python train.py --hidden_size=128 --d_expert=32 --routed_scale=1.0 --balance_loss=0.00715 --init_std_router=0.0327 --beta1=0.95 --max_seq_len=1024 --dataset="wikipedia_en"
Below are experts of layer 6 (counted from 0) of a mixture-of-experts language model. Rows are named router (the router's row for the expert) and show model dimensions 0-127. Each number is 128 + 32 x the weight over its row's rms, rounded and kept within 0 to 255.
After each expert's rows: "comes after" lists some tokens at least twice as common just before its tokens as in all text; "mostly gets" lists some tokens that are sent to it at least half of the time. This comes from a sample of Wikipedia text that the model never trained on. Tokens count by the router's weight.

# expert 49
router [137 129 108  82 146  94 182 152 128  78 155  52 115 184 106  86  65 112 108 125 100  82 198 171 123 170 165 130 171  98  95  89 111 171 119 153 162  96 133 120 125  99 177 126 166 155 104 112 130 124 132 170 119 113 125 120  87 123 140 141 120  97  99 143 166 139 128 143 157 122 146 111  96 116  59 103  76 133  92 114  76  91 118 161 145 207  55 132 173 163 147 109 143 127  89 150  83  63 107 114 155  63 156 156 103 116 143  84 105 145 115 137 155 140  93 108 153  87 145 201 129 122 148 105 163 114 121 161]
comes after: " the", " in", " and", " a", " In", "\n"
mostly gets: " w", " v", " s", " re", " ch", " Ex"

# expert 42
router [ 83  90 119  83 184 116 135 134 141 101 135  57  63 186 152 100 134 116 136  95 114  86 134 136 114 118 135 137 136 114 147 136  98 129 113 142 114 135  79 161 143  66 143 151 166 109  87 129  92 130 155 106  87 133 138 110 114 190 110 135  89  96 129 129 152  79 178 165  72  86  45  68  79 142  80 144 139  83 123 107 159  82  95 158 101 166 127 108 189  91 133 135 115 100  72 136  94 110 145  96 117 151 148  59  73 126 148  95 112 176 127 141 155 155 132  78 146  90  70 133 166 128 159  93 146 117 147 167]
comes after: "1", "2", "3", "9", "_{", "8"
mostly gets: " Bh", "ā", "ya", "he", "ə", "zh"

# expert 34
router [115 164  87  90 161 109 110  95 143 132 152  73  85 239  85  92  96 176 117  59  63 129 122 145 133 165 121 132 105 151 137 101  82 157 143 158 143 104 140 125 139  83 136  95 189 119  86 105  80 108 120 152  79 140  84 114 114 136 107 153 129 116 109 124 124 152 140 146 144 163 104 125 138 143  86 124 102 102 148 136 145  99 192 136 101 129 160 160 170 173 101 147 130 106 139 127  67  79 150  95 121 132 122 109  91 107 146  57  98 189 155 113 141 117 160 160 171  79  52 125 170 164 114 120 159 140 120 192]
comes after: " ", "0", "9", "2", "–", " ("
mostly gets: " However", "2", "CR", " well", " SR", " FM"

# expert 27
router [101  84  55  91  94  99 159 102 148 154 165  97 130 209 127  87  98 148  98  94  89 101 185 186 128 132 147 152 184 131 121  95 131 152 123 149 139 114 138 156 139  97  88 105 156 182 100 113 111 139 167  76 127 131  74 142 129 151 117 126 116 100 122 116 158 137 173 127 135  64  77  88  97 146 120 123  87  70 138  49 123 110 183 172 109 122 144 129 147 108 123 120  64 167 112 143 120  81 144 107 154 160 136 111  51 110 158 116 141 145 174 108 134 148 111 138 106 109 101 188 172 199 161 114 157 127 128  85]
comes after: " |", "|", ";", ":", " September", " October"
mostly gets: "p", "ov", "rop", "yp", "op", " "

# expert 53
router [100 135  88 124 160 115 118 133 151 122 100 109 102 184  45 116  98 130  99 115 112 120 113  99  99 174 172 135 137 134 132 112 106 182 160 147 170  76 155 133 152 124 132 100 144 136 101  68  41  60 178 105 124 148 131 111  98 158 122 164  76  76  67 153 167 104 103 191 140 140 146  84  82 185 123  68  58 109 153 155 168  91 119 147 133 167 106 147 109 166 141 141  80 140 120 144  81 120 156 120 134 126 131 113  79  99 155 109 108 121 162 150 160 121  84  91 169 116 131 157 182 113 113  84 127 146  93 170]
comes after: "0", ")", "5", " —", "4", "3"
mostly gets: "°N", " until", " born", "%;", "After", " since"

# expert 56
router [ 96 162 108 112 144 125 171 168 116  91 138  92 118 199  42  90  52 132  66 115 103 124 183 121  73 198 144 144 138  97 113 135 114 123 154 136 179  76  94 180 159 112 126 128 168 157 105 117 143 119 172 119 117 100 112 149 116 142 136 135 161  87  97 109 149 135 109 132 187 121 128 133  65 139 134 111  89 124  93 100 167 122 149 157 139 143  74 132 164 114 129  94 129 124  92 120 124 118  87  86 140  75 174 150  64 122 137  77 151 176 169 151 151 172 122 132 130  62 102 139 170 110 131 117 173 163 174 176]
comes after: " the", "-", "==", " a", "\n", "'s"
mostly gets: " re", " con", " co", " pl", " pre", " de"

# expert 41
router [106 116 122 117 154  78 126 145 157 106 149 145  76 156  70  97  92 173 147  68  89 100 139  80  61 177 119 169 150  97 105 124  89 128 121 146 136 108 101 132 150  52 154  78 120 120 129 133  80  85 170 157  76 108  88 106 116 160 107 111 126 110  59 111 134 129 174 152 103  80  96 135 103 164 114 110  89  98 130  80 124 125 146 158 166 160 111 155 167 147 162 115 111 111 109 171 118  95 174 134 147 158 155  87  54  86 129 130  81 189 197 134 146 141 123 110 148 102 122 123 160 140  80  98 183 137 135 185]
comes after: " of", " in", " for", " with", " the", " a"
mostly gets: " his", " its", " their", " the", " this", " a"

# expert 48
router [130 115 100  88 150  97 129 110 120  82 124  89 135 183  15  53 110  96 102 132 113  91 160 175 120 178 126 129 112 117 158 128 115 107  91 119 171  87  95 177 109 101 124 162 108 186 113  59  93 136 174 121 118 140  79  79 121 167 117 117 128 110 121 116 162 110 128  85 105  89 107 107  65 108  88 131  82 118 115  92 129 115 119 154 172 143  91 176 154  86 156 157  96 143 133 101 102  66 165 120 180 127 105 129  67 123 120  79 135 166 165 159 155 167  74 111 145  85 108 137 150 110 110 142 132 171 114 153]
comes after: " |", "\n", "6", "5", "3", "4"
mostly gets: " sp", " Sp", " f", " .", "\".", " just"

# expert 52
router [115  97  89 105 157  84  99  69 152  98 130 100 111 177  53  75 138 109 137  91  80  64 166 157 141 141 135 166 134  83 160 157 103 195 142 130 154  71 123 125 116  90 116 131 126 182 117  47  85 164 162 163  86 153  94  88 129 145 109 140  87 123 131 130 175 156 137 109 110 139 112  90 125 123  64  70  90 117 158 108 109 107 119 127 188 103 101 159 157 134 121 181 157 158 116 157 102 103 151 158 144 152 126  91  97  89 115 102 115 157 166 154 143 161 100 114 155  82 142  68 170 128 121 111 165 149 108 186]
comes after: "0", "3", "1", "5", "4", "6"
mostly gets: ".\n\n", "°", "′", " where", "\".", " when"

# expert 26
router [ 63 139  59  77 163 111 117 130 140 129 140  68 149 201  82 124 105 135  94 142 124 120 137 105  82 146 132 173 166  85 179 117  83 173 109 160 163  99 117 145 126  96 137  93 206 154 111 128 118 107 120 147  76  86  92  55 114 109 133 107  94 140 118 100 165 159 168 142 127  99  75 153 118 133  89 102 123  76  87 116  79 151 153 121 137 135 141 152 143 137 134 139 134 142 110 115 128  57 186 138 112 174 180 113 121  92 156  97 157 199 167 126 138 136 111 131 170  73 157 182 124 129 139 134 191 106 121 167]
comes after: " |", " ", "|", " the", ":", " ("
mostly gets: " Th", " th", " Best", "-d", " Game", "-b"

# expert 21
router [101 122  69  45 149  70 165 111 176 127 134  79 112 206  75  70  75 104 100  94 107 103 155 166 103 147 151 147 161  90 162 100 112 200 124 152 193  65 127 127 109 111 122  81 193 132  84 139  85 137 121 118  54 135  85 108 100 134 122 121 106 127 123 116 133 153 143 116 134 114 101  80  93 143  68 117  81 112  94  71 105 113 127 165 128 118 120 132 131 123 136 131 109  94 151 120 101  84 131 105 152 146 158  94  62 177 139  78 102 159 153 104 150 130 132  80 137  96 101 137 152 146 129 150 174 130 118 125]
comes after: " |", "|", ";", ":", " in", " November"
mostly gets: " ", " #", "_{"

# expert 33
router [113 113 128 130 125  99 110 129 150 122 107 104  82 154  98  64 125 125 168 107  53  85 171 185 142 146 178 145 168 109 115 101 114 185 120 129 165  98 102 163 142 147 169  72 169 152 100 106  50 160 126 115  58 155  94  99 128 161 110 162  95  84  88 128 134 168 162 123 162 123  92 102 111 184 115  64  84 101 149  98 151  96 126 171 148  98 121 167 146 161 134 174  83 103 117 157  76 104 171 145 119 157 118  91 118  87 145 113  75 155 147 146 114 136 181 138 146 122  88 143 151 104 108  86 156 151 166 190]
comes after: " |\n", "\n", ")\n", ".\n", ")", "\""
mostly gets: "',", " ITA", " AUS", " ENG", " BRA", " ;"

# expert 32
router [125 123  88 113 116  93  79  89 144 125 101  82  81 161  70  94 139 133 180 123  85 104 160 131  97 154 155 131 169  77 110  84 127 205 135 157 154 104 107 136 123 101 146  79 150  97 101  60  65 111 159 130  83 109 124 112 101 168 144 138  84  67  70 140 170 145 146 105 170 160 113 101  84 187 138  90  86 132 142 124 135 101 125 164 133 106 151 155  98 150 122 168 114  92  86 149  86 123 165  96 162 153 121 103  93 124 153 113  94 195 178 114 118 157 163 144 164 117 111 127 181 126 134  73 144 156 130 199]
comes after: " |\n", ")", "\n", "4", "3", ")\n"
mostly gets: "|", " AUS", " ENG", "\":", " |", "′N"

# expert 35
router [112 120 121  95 129  50 142  90  98 109 146 119 105 178  84  96 121 174 164  74  96 143 134 171 157 143 143 122 117  82 118 167 132 187 114 150 161  98 119 139 149 102 127 116 189 128 135 160 100 138 109 102  93 169  98 141 149 166  99 107  74 115  95 118 159  96 161 144 114 124 137 119  65 190  24  79 123 107 156  72 130 122 110 140 111 117 129 125 174 182 167 178  97 128 118 120  86  95 168 141 146 132 153  98  53 105 148 139 112 136 160 147 160 133 120 132 150  73 101 138 180 171 101 122 147  71 189 153]
comes after: "0", "5", "3", "6", "7", "4"
mostly gets: " ft", " km", "iper", " kg", " mi", "idae"

# expert 40
router [ 78  83  84  84 120  74 153 128 186 113 165  54 115 181 129  79 113 151 169  70 128 135 147 116 116 169 111 151 141  69 103 132 130 109 146 147 106 121  96 100 101  69 168  93 165 142 117 133 102 141 128 150 133 160 108 150 131 167  93 117 152 103 101 109 146  91 144 175 113 147  95  95 147 132  63 128 116  99 123  87 149  70 142 153 192 118 105 130 195 160 152 154 162 158 137 146  89  94 137 115 130 137 168  60  67  95 130  96  91 205 143  97 155 147  85  77 158 105  99 110 140 153 127  97 174 140 144 153]
comes after: "9", "0", "1", "8", "2", "7"
mostly gets: " four", " several", " two", " three", " many", " six"

# expert 63
router [133 138  80 101 141 105 143 118 165  85 142  43 168 203 118  86  83 159 141 110 120 156 186 121 108 136 146 103 119 140  83 137 128 213  99 107 131  92 109 144 144 127 113  96 158 130  76 112 106 144 133 175  66  89 105 126  84 134 134  82 105  51 149 175 156 142 106 115 177 150 151  96 108 125 107  71  96  97 131  79 130  94 137 110 139 164 121 131 178 179  87 134 126  88 134  99  82  62 138  94 194 116 150 112  91 165 149  81 133 147 157 149 133  99 133 130 136 135 103 187 114 134 117 103 120 108  78 174]
comes after: " ", " \"", " (", " Mc", " to", " un"
mostly gets: " un", "-s", " Ex", " res", " ex", " exp"

# expert 44
router [119 141  81 109 173 135 153 146 118  91 156  95 112 176 108  38  80 149 131 102  65 108 129 176 119 162 110 142 116  61 175 117 124 155 117 119 160 162  86 174 166  67 131 119 206 170  97 136  79 111 118 102 104 115  80  88 109 158 130 158  96 124  99 142 183  96 156 133 122 160 110  87 107 119  85  80 125 108 175 142 112  89 155 130 144 115  79 157 185 153 132 114 108 151 102 156  95  90 159 122 146 149 125  98 101 136 155 111 161 198 144 103 167 129 138 123 137  84  69 135 100 123  80 130 175 170 108 169]
comes after: ".\n\n", " |\n\n", "\n\n", "2", " (", " N"
mostly gets: "==", "===", "K", "====", " K", " JPL"

# expert 9
router [ 89 133 129 103 140 117 171  95 176 143 150 131 143 193  90 107 120 105 136 142 150 117 174 161 101 163 122 147  97 109  92  88 110 156 146 153 170  65 111 157  96 122 113  97 130 105  97  96  59 101 161 150  99 123 137 156 136 195 135 141 113 106  92 137 146 105 145 159 157  93 108 104 126 211  63 120 134 139 138  95 105 132 125 194 206 147 137 150 161 130  80 120 135 138 111 170 126  68 138 149 183 148 123  67  75  99 155 101 166 155 189 144 226 148 117 127 127  95 112 159 164 135 100 117 170 107 156 142]
comes after: " the", ",", ".", " The", " is", "The"
mostly gets: " all", " most", "°N", " south", " north", " what"

# expert 43
router [ 93 126 117 104 125  38 132  98 158 106 110 136  97 159  83  93 102 184 132 101 113  91 157 119  68 173 124 166 140  68 129 116  83 190 123 124 122  77 125 108 125  48 175  75 129 132 109  92 100  73 163 114  84 131  85  92  76 110 116 110 103  98  67 125 173  95 153 128 125  75 107  87  88 164  98 113 120 125 130 112 119 117 139 157 147 121 117 168 112 124 136 150 106 118 118 119  93 117 117  94 130 159 126  88  93 110 118 110 103 205 219 124 146 161 118  76 149 108  93 122 169 146 105  80 163 120 167 137]
comes after: " of", " in", ".", " for", " to", " with"
mostly gets: " the", "The", " their", " its", " this", " his"